config.toml
num_hidden_layers = 8
d_shared_expert = 64
balance_loss = 0.00957
shared_expert_gate = true
init_std_o = 0.0142
init_std_up = 0.0569
final_lr_fraction = 0.0
Below are experts of layer 4 (counted from 0) of a mixture-of-experts language model. Rows are named router (the router's row for the expert), down (a neuron's output weights, with its number) and show model dimensions 160-239. Each number is 200 + 20 x the weight over its row's rms, rounded and kept within 0 to 999.
Before each expert's rows: a language model's description of what the expert responds to. This comes from a sample of Wikipedia text that the model never trained on.

# expert 49
It responds to: Open parentheses, action verbs. Opening parentheses after a name, plus past-tense verbs and particles of action, e.g. held, won, built, over, directed.
router,168,201,198,173,187,221,172,215,199,202,212,231,197,155,174,193,200,209,216,168,177,231,201,186,215,224,232,198,203,147,199,186,205,201,214,213,215,203,177,169,220,206,197,193,220,207,154,190,177,182,188,213,212,167,204,211,240,188,215,193,198,152,195,216,202,203,202,212,194,172,192,230,227,198,210,175,186,233,218,208
down0,206,253,225,179,191,188,205,169,217,209,207,224,212,202,149,163,199,198,164,210,184,184,175,181,191,224,227,174,194,234,171,152,204,217,202,199,186,232,172,225,195,198,215,185,226,186,183,222,191,205,187,220,224,172,176,206,204,202,181,228,195,204,221,195,208,222,182,227,241,213,197,224,177,201,198,234,182,200,189,196
down1,169,201,188,188,221,207,208,262,189,218,166,193,186,207,161,215,185,195,179,208,214,206,197,219,169,198,201,210,201,197,199,208,204,223,202,208,196,195,179,189,192,187,203,221,178,251,192,217,172,176,226,222,215,236,167,215,232,201,183,189,197,203,175,215,221,172,190,166,236,217,169,227,181,208,202,210,196,191,190,215

# expert 48
It responds to: Word-internal stem pieces. Inner fragments of longer words and names, plus a few terms like January, Soviet, Labour, e.g. Asso-cia-tion, Aest-het-ics, LaTeX frac.
router,185,159,202,200,219,169,179,192,198,194,229,213,245,214,201,211,168,157,235,165,202,251,174,202,205,215,227,235,213,218,195,213,194,193,190,188,207,219,201,238,208,202,196,218,187,229,191,194,181,187,219,173,174,211,243,217,237,169,214,195,205,241,216,200,194,188,226,230,173,185,195,224,244,200,181,184,212,166,226,209
down0,208,219,157,180,172,206,189,233,202,205,213,193,223,193,185,219,198,208,218,214,209,196,191,215,232,177,229,213,185,178,179,190,218,201,173,231,233,228,170,199,253,208,203,191,189,182,202,203,230,240,227,221,184,189,218,214,208,227,220,220,193,204,198,209,180,183,180,222,204,179,192,164,193,167,199,195,174,242,178,186
down1,184,205,196,196,195,195,200,179,200,191,191,181,194,212,203,199,198,244,160,191,202,221,234,208,175,193,220,186,211,203,190,226,180,206,227,173,223,179,219,213,197,193,190,201,186,201,184,215,201,184,194,221,191,183,191,183,179,185,181,210,213,214,187,178,209,208,205,176,191,197,208,210,215,186,135,224,187,214,188,177

# expert 35
It responds to: Sports and place endings. Pieces ending sports, military and place names, such as -ball, Cup, Championship, Army, Racing, plus word-final pieces of foreign names.
router,213,197,208,158,212,217,174,213,234,198,205,187,218,186,182,169,191,196,196,189,197,202,185,195,196,193,160,230,220,157,187,151,211,162,194,162,214,203,223,203,187,201,195,228,163,200,160,191,210,218,208,203,165,183,212,200,194,193,176,195,211,191,221,182,236,203,243,181,204,158,208,183,236,190,187,201,225,189,200,172
down0,239,226,179,198,216,210,195,219,205,179,237,224,197,210,231,187,192,226,189,183,197,214,200,201,232,206,214,173,181,201,214,193,246,202,175,181,227,161,175,203,233,181,208,205,186,196,193,232,200,201,204,213,204,221,205,245,196,227,225,205,205,190,204,225,219,227,197,209,228,205,217,199,204,197,179,163,181,205,200,160
down1,220,183,214,239,201,177,204,181,203,212,203,172,229,201,186,215,230,221,183,207,163,194,184,214,256,182,195,174,203,180,206,155,197,219,192,254,191,209,207,211,218,170,211,199,186,203,197,227,215,214,189,219,213,198,205,200,219,225,163,183,227,202,184,207,221,193,183,211,194,230,195,224,233,195,223,204,184,161,180,193

# expert 55
It responds to: Verbs and passive phrases. Auxiliaries, past participles and the prepositions after them in narrative prose, e.g. had been, was rejected, caused, with, by.
router,164,206,177,207,190,208,160,198,220,179,177,205,179,200,159,184,168,228,160,193,169,210,190,211,210,199,214,221,236,158,191,194,172,208,180,198,202,220,207,206,208,185,239,198,199,235,227,213,167,201,190,206,199,188,236,198,216,186,205,190,194,216,225,201,207,198,202,190,203,179,201,204,186,204,252,193,178,203,240,205
down0,196,212,212,212,207,220,210,170,181,206,246,190,210,235,221,204,190,167,186,195,214,188,192,204,193,184,210,181,209,174,215,173,205,174,213,186,194,198,202,207,201,201,229,218,177,222,195,210,228,217,203,209,224,217,205,213,201,169,212,168,243,175,219,229,205,210,198,233,227,198,182,198,206,202,217,237,192,206,211,197
down1,220,223,215,185,198,181,212,160,216,226,225,196,168,200,189,193,215,227,185,195,195,238,200,197,182,202,221,170,206,182,165,178,156,202,227,171,178,210,174,206,206,220,202,229,174,220,198,155,170,234,204,193,212,205,217,221,174,206,209,203,169,206,228,203,197,220,190,207,148,224,210,165,173,212,213,206,193,233,185,191

# expert 34
It responds to: Participles and adjective endings. Verb and adjective endings in mid-sentence, mainly -ed, -ing, -ated, -ial, plus words such as based, located, such, local.
router,181,206,197,211,176,201,172,188,209,206,181,213,212,224,160,186,189,195,189,200,199,190,155,178,228,228,187,230,224,188,188,226,181,193,193,170,193,203,208,199,219,207,183,226,206,204,153,204,212,163,244,214,177,182,218,184,199,154,202,191,189,232,200,196,220,197,189,212,215,177,200,218,204,182,242,197,218,193,222,203
down0,229,212,175,211,189,189,176,182,191,216,200,180,196,208,188,227,162,214,151,215,186,178,221,213,231,202,192,182,209,231,203,152,190,209,194,201,175,217,235,184,205,184,218,167,187,213,183,214,222,191,247,208,178,210,206,175,186,211,194,210,232,209,216,224,192,222,190,211,238,194,188,207,205,215,178,210,209,226,193,266
down1,196,221,183,207,166,215,215,201,172,179,180,203,196,205,188,174,202,188,189,198,193,184,207,181,195,221,214,207,213,181,229,193,179,183,216,200,182,192,195,227,193,201,199,205,228,206,199,220,204,174,195,202,198,218,189,191,192,188,206,206,211,212,180,209,206,203,243,184,198,229,172,195,171,232,213,189,219,172,193,198

# expert 28
It responds to: Place and institution names. Final pieces of proper names for places and institutions, such as County, Street, Island, University, and name-ending syllables like cy, ey, ia.
router,190,190,177,189,201,199,185,230,214,220,179,200,240,175,219,190,216,165,163,141,186,208,207,180,229,225,214,212,221,135,194,192,202,206,217,202,207,184,247,183,201,225,174,244,169,223,187,234,213,185,174,235,194,229,228,222,198,195,201,207,227,198,190,193,193,208,218,188,176,191,192,223,186,183,168,197,223,215,191,205
down0,177,192,218,187,200,176,215,173,225,196,191,229,229,178,218,206,195,189,178,178,201,178,191,164,198,206,212,198,220,228,212,222,233,240,228,163,202,173,210,207,199,165,213,179,229,216,246,211,213,203,220,207,212,233,194,196,221,207,220,209,169,200,189,201,185,191,181,217,218,201,190,169,211,176,157,207,213,223,183,195
down1,180,196,181,198,196,175,177,193,200,235,163,203,210,201,197,186,217,215,200,211,199,214,232,200,233,170,188,197,219,231,181,194,205,215,195,210,184,190,192,170,231,210,172,192,226,219,206,198,213,216,228,223,200,212,178,203,215,228,224,222,208,224,227,211,225,193,210,185,192,190,173,211,240,206,181,172,195,170,184,206

# expert 62
It responds to: Verbs after modals, negation. Verbs and word pieces after to, not, can, would, such as see, know, promote, occur, plus the n in isn't.
router,214,210,171,204,194,185,165,161,238,218,184,208,218,206,168,195,189,208,180,174,169,186,193,191,216,227,239,255,235,191,193,193,198,196,182,172,203,220,244,178,240,213,202,195,204,209,199,211,198,205,214,221,190,213,167,202,176,197,218,222,173,216,228,231,202,158,192,224,220,224,167,231,192,229,250,221,205,189,214,201
down0,156,202,209,217,198,218,210,190,203,181,207,192,195,188,239,174,199,201,183,185,227,177,205,199,182,193,185,180,160,230,208,181,178,215,172,185,191,198,221,215,185,210,185,210,196,212,230,212,194,210,187,243,199,210,200,199,189,156,229,214,226,231,221,200,234,190,158,197,205,187,201,198,165,231,217,213,193,191,207,216
down1,184,201,167,197,181,192,241,227,190,223,203,192,225,203,198,198,194,197,189,175,190,230,214,200,213,196,205,177,167,203,158,199,203,161,229,169,204,204,151,208,210,237,194,206,172,213,215,210,236,199,181,209,200,196,228,188,221,156,196,213,190,217,202,191,183,198,175,208,159,212,188,204,187,227,211,218,185,191,211,223

# expert 8
It responds to: Word endings, superlatives. Final word pieces like plural s, d, er, est, and ordinal or superlative words such as largest, first, oldest, average.
router,211,184,222,191,168,189,189,202,210,211,184,228,226,183,207,222,190,207,190,183,196,189,178,206,218,154,197,198,212,185,192,181,207,203,225,163,229,207,248,197,152,223,223,169,225,211,177,186,176,206,205,158,170,208,225,217,164,180,196,193,212,194,188,246,201,215,202,207,208,191,190,179,181,197,224,181,215,222,207,208
down0,173,183,203,212,219,193,179,200,175,176,197,237,216,228,204,176,203,224,202,227,205,213,186,182,196,200,193,215,198,191,180,181,229,217,214,212,194,217,195,189,192,204,214,222,204,200,210,189,130,180,196,226,207,218,189,212,196,190,209,204,207,169,188,176,180,196,157,214,162,211,205,219,199,235,219,174,202,227,187,220
down1,190,178,212,209,160,214,190,204,181,209,186,152,201,226,204,189,210,216,192,208,219,216,183,177,183,199,203,183,180,221,184,195,191,211,188,215,196,196,200,198,168,221,200,212,198,193,236,209,222,179,211,172,232,200,222,219,185,225,207,182,212,211,194,208,228,180,200,168,168,201,209,188,164,198,182,203,202,198,164,194

# expert 44
It responds to: Main verbs after auxiliaries. Main verbs and participles after was, to, has, he, such as served, received, released, died, went, plus particles like out.
router,176,212,181,200,189,211,198,179,192,193,188,207,177,177,168,203,167,219,183,184,214,218,201,207,208,202,207,225,224,156,202,165,196,166,171,215,218,213,184,186,184,234,199,187,185,216,206,194,160,194,181,214,219,203,253,228,202,235,223,191,199,179,212,236,193,202,188,175,190,183,201,215,201,229,215,206,207,186,239,252
down0,134,202,167,234,200,230,242,174,211,196,200,214,193,178,196,196,226,212,218,201,210,188,199,186,196,200,195,177,230,203,239,225,199,190,166,157,172,210,229,179,186,199,178,217,201,193,189,183,208,252,195,205,164,181,206,178,215,186,232,204,172,224,194,218,205,220,206,194,154,237,194,184,219,182,211,203,214,187,199,213
down1,207,193,204,199,195,215,221,165,205,178,167,214,229,213,173,188,177,174,230,172,216,184,190,232,214,170,230,185,248,189,193,162,214,207,234,238,211,210,150,231,226,168,182,228,191,172,196,208,216,184,162,199,187,244,192,167,196,187,204,207,183,176,217,209,199,197,206,239,183,184,224,188,212,198,195,222,212,199,186,184

# expert 43
It responds to: Place and national names. Country, state, city and national adjectives in institution names, e.g. United States, New York, American, Royal Air Force.
router,166,209,187,182,209,196,195,181,236,202,196,174,205,210,211,186,183,183,219,165,185,206,180,192,205,190,225,200,200,219,191,204,188,193,184,174,209,203,237,222,247,224,224,213,166,226,201,210,240,195,184,183,202,190,219,209,214,180,179,197,221,188,227,198,183,222,203,216,173,137,223,194,229,180,188,222,211,180,217,183
down0,209,166,200,232,201,211,206,211,241,213,209,198,204,216,165,182,170,228,177,209,192,208,201,164,194,183,250,227,218,200,203,218,174,182,172,212,189,170,188,185,232,215,225,182,167,206,215,205,188,180,196,217,196,204,227,205,208,206,206,197,200,210,208,215,171,197,202,189,171,219,231,173,192,192,193,200,240,195,210,202
down1,213,222,181,229,229,204,179,187,163,186,228,216,169,205,208,235,239,199,215,202,193,240,233,201,185,215,180,206,193,161,204,189,173,182,197,189,214,218,172,245,188,177,226,170,229,188,202,214,213,203,250,209,198,233,227,220,179,198,161,180,178,164,195,165,203,190,182,172,231,175,184,201,176,186,176,170,227,192,229,178

# expert 54
It responds to: Prefix and ti pieces. Short word-starting prefixes like de, co, inter, per, re, un, plus the ti in -tion words, e.g. cultiva-ti-on, specula-ti-ve.
router,215,202,186,182,174,199,194,192,165,202,207,203,213,168,171,187,190,155,215,197,179,166,211,189,216,221,195,186,205,184,187,185,193,180,202,202,196,185,213,159,205,227,187,230,193,215,181,212,221,188,185,184,173,172,182,204,183,195,197,175,204,201,202,196,198,183,203,180,208,192,186,242,195,220,219,201,223,232,198,193
down0,189,206,201,193,198,203,223,225,225,228,225,188,210,220,192,235,199,235,208,212,199,206,234,176,193,219,209,242,189,217,196,174,186,207,184,205,193,191,203,247,193,228,186,206,181,176,176,173,243,195,208,205,180,194,205,179,185,207,185,159,197,210,193,186,199,234,212,175,173,196,214,198,221,198,201,203,223,188,186,169
down1,171,210,187,199,232,241,213,228,205,213,221,177,220,224,232,201,196,184,197,212,218,208,222,202,208,171,190,232,187,161,190,194,180,186,193,184,191,210,197,174,201,174,178,191,240,185,222,197,220,207,176,204,210,183,228,205,230,202,185,216,203,186,207,237,186,192,212,202,184,200,197,212,200,201,209,189,195,205,201,209

# expert 33
It responds to: Compound-forming nouns. Common nouns and adjectives that often form compounds, such as back, end, home, head, north, right, side, water, cross.
router,156,194,205,185,164,187,202,184,182,232,194,180,193,142,217,202,189,169,198,203,154,215,170,173,226,190,201,194,201,160,180,201,214,183,229,203,217,176,185,198,205,224,201,237,203,225,177,206,199,212,185,227,190,228,187,201,180,232,223,202,214,197,185,216,208,220,193,218,195,167,184,223,215,217,185,184,219,194,221,205
down0,193,209,201,192,207,190,190,177,225,188,215,215,218,215,204,178,205,209,176,203,224,221,210,203,198,217,221,210,174,197,185,215,190,188,187,193,220,213,185,199,197,175,177,193,214,190,185,197,217,162,216,195,208,196,188,175,178,179,183,158,196,166,218,201,218,237,189,184,219,205,207,237,208,198,187,210,188,205,183,209
down1,210,205,224,192,199,199,213,190,207,170,215,166,196,194,176,196,158,221,193,230,179,198,214,236,197,162,175,225,149,219,199,182,207,179,181,206,223,187,240,247,216,215,177,204,193,177,245,195,222,197,174,180,179,223,236,209,189,184,208,206,179,212,184,193,172,165,220,181,198,206,190,166,223,188,240,224,198,214,170,167

# expert 30
It responds to: Common content words. Frequent Latinate noun/verb stems often before a suffix, in explanatory prose, e.g. support, total, form, present, character-ized, ab-dom-inal.
router,177,183,213,201,193,190,182,204,195,221,160,174,200,187,190,222,212,196,189,169,200,212,195,174,224,179,228,234,228,173,198,202,209,193,214,197,217,233,210,185,202,191,207,193,200,206,215,199,202,180,186,222,198,229,237,233,210,191,212,196,212,184,216,211,214,186,216,194,211,191,220,221,197,213,203,199,232,186,228,234
down0,195,177,186,165,187,215,185,222,179,222,186,198,205,163,204,203,177,190,171,204,208,181,163,181,203,191,213,222,159,206,178,180,170,210,197,208,174,209,206,265,209,209,228,161,197,184,190,214,208,181,182,197,196,206,189,202,192,189,182,202,181,165,203,194,214,180,231,204,202,217,187,178,233,197,190,205,187,209,219,215
down1,191,223,163,197,195,217,203,201,209,189,185,196,193,228,225,192,200,181,168,215,207,204,174,188,200,223,176,204,178,188,192,214,162,196,240,213,192,217,188,230,184,177,241,175,221,217,190,211,168,194,213,202,227,160,219,234,197,195,202,199,190,194,192,202,213,218,191,204,207,187,241,213,220,212,219,179,192,224,205,180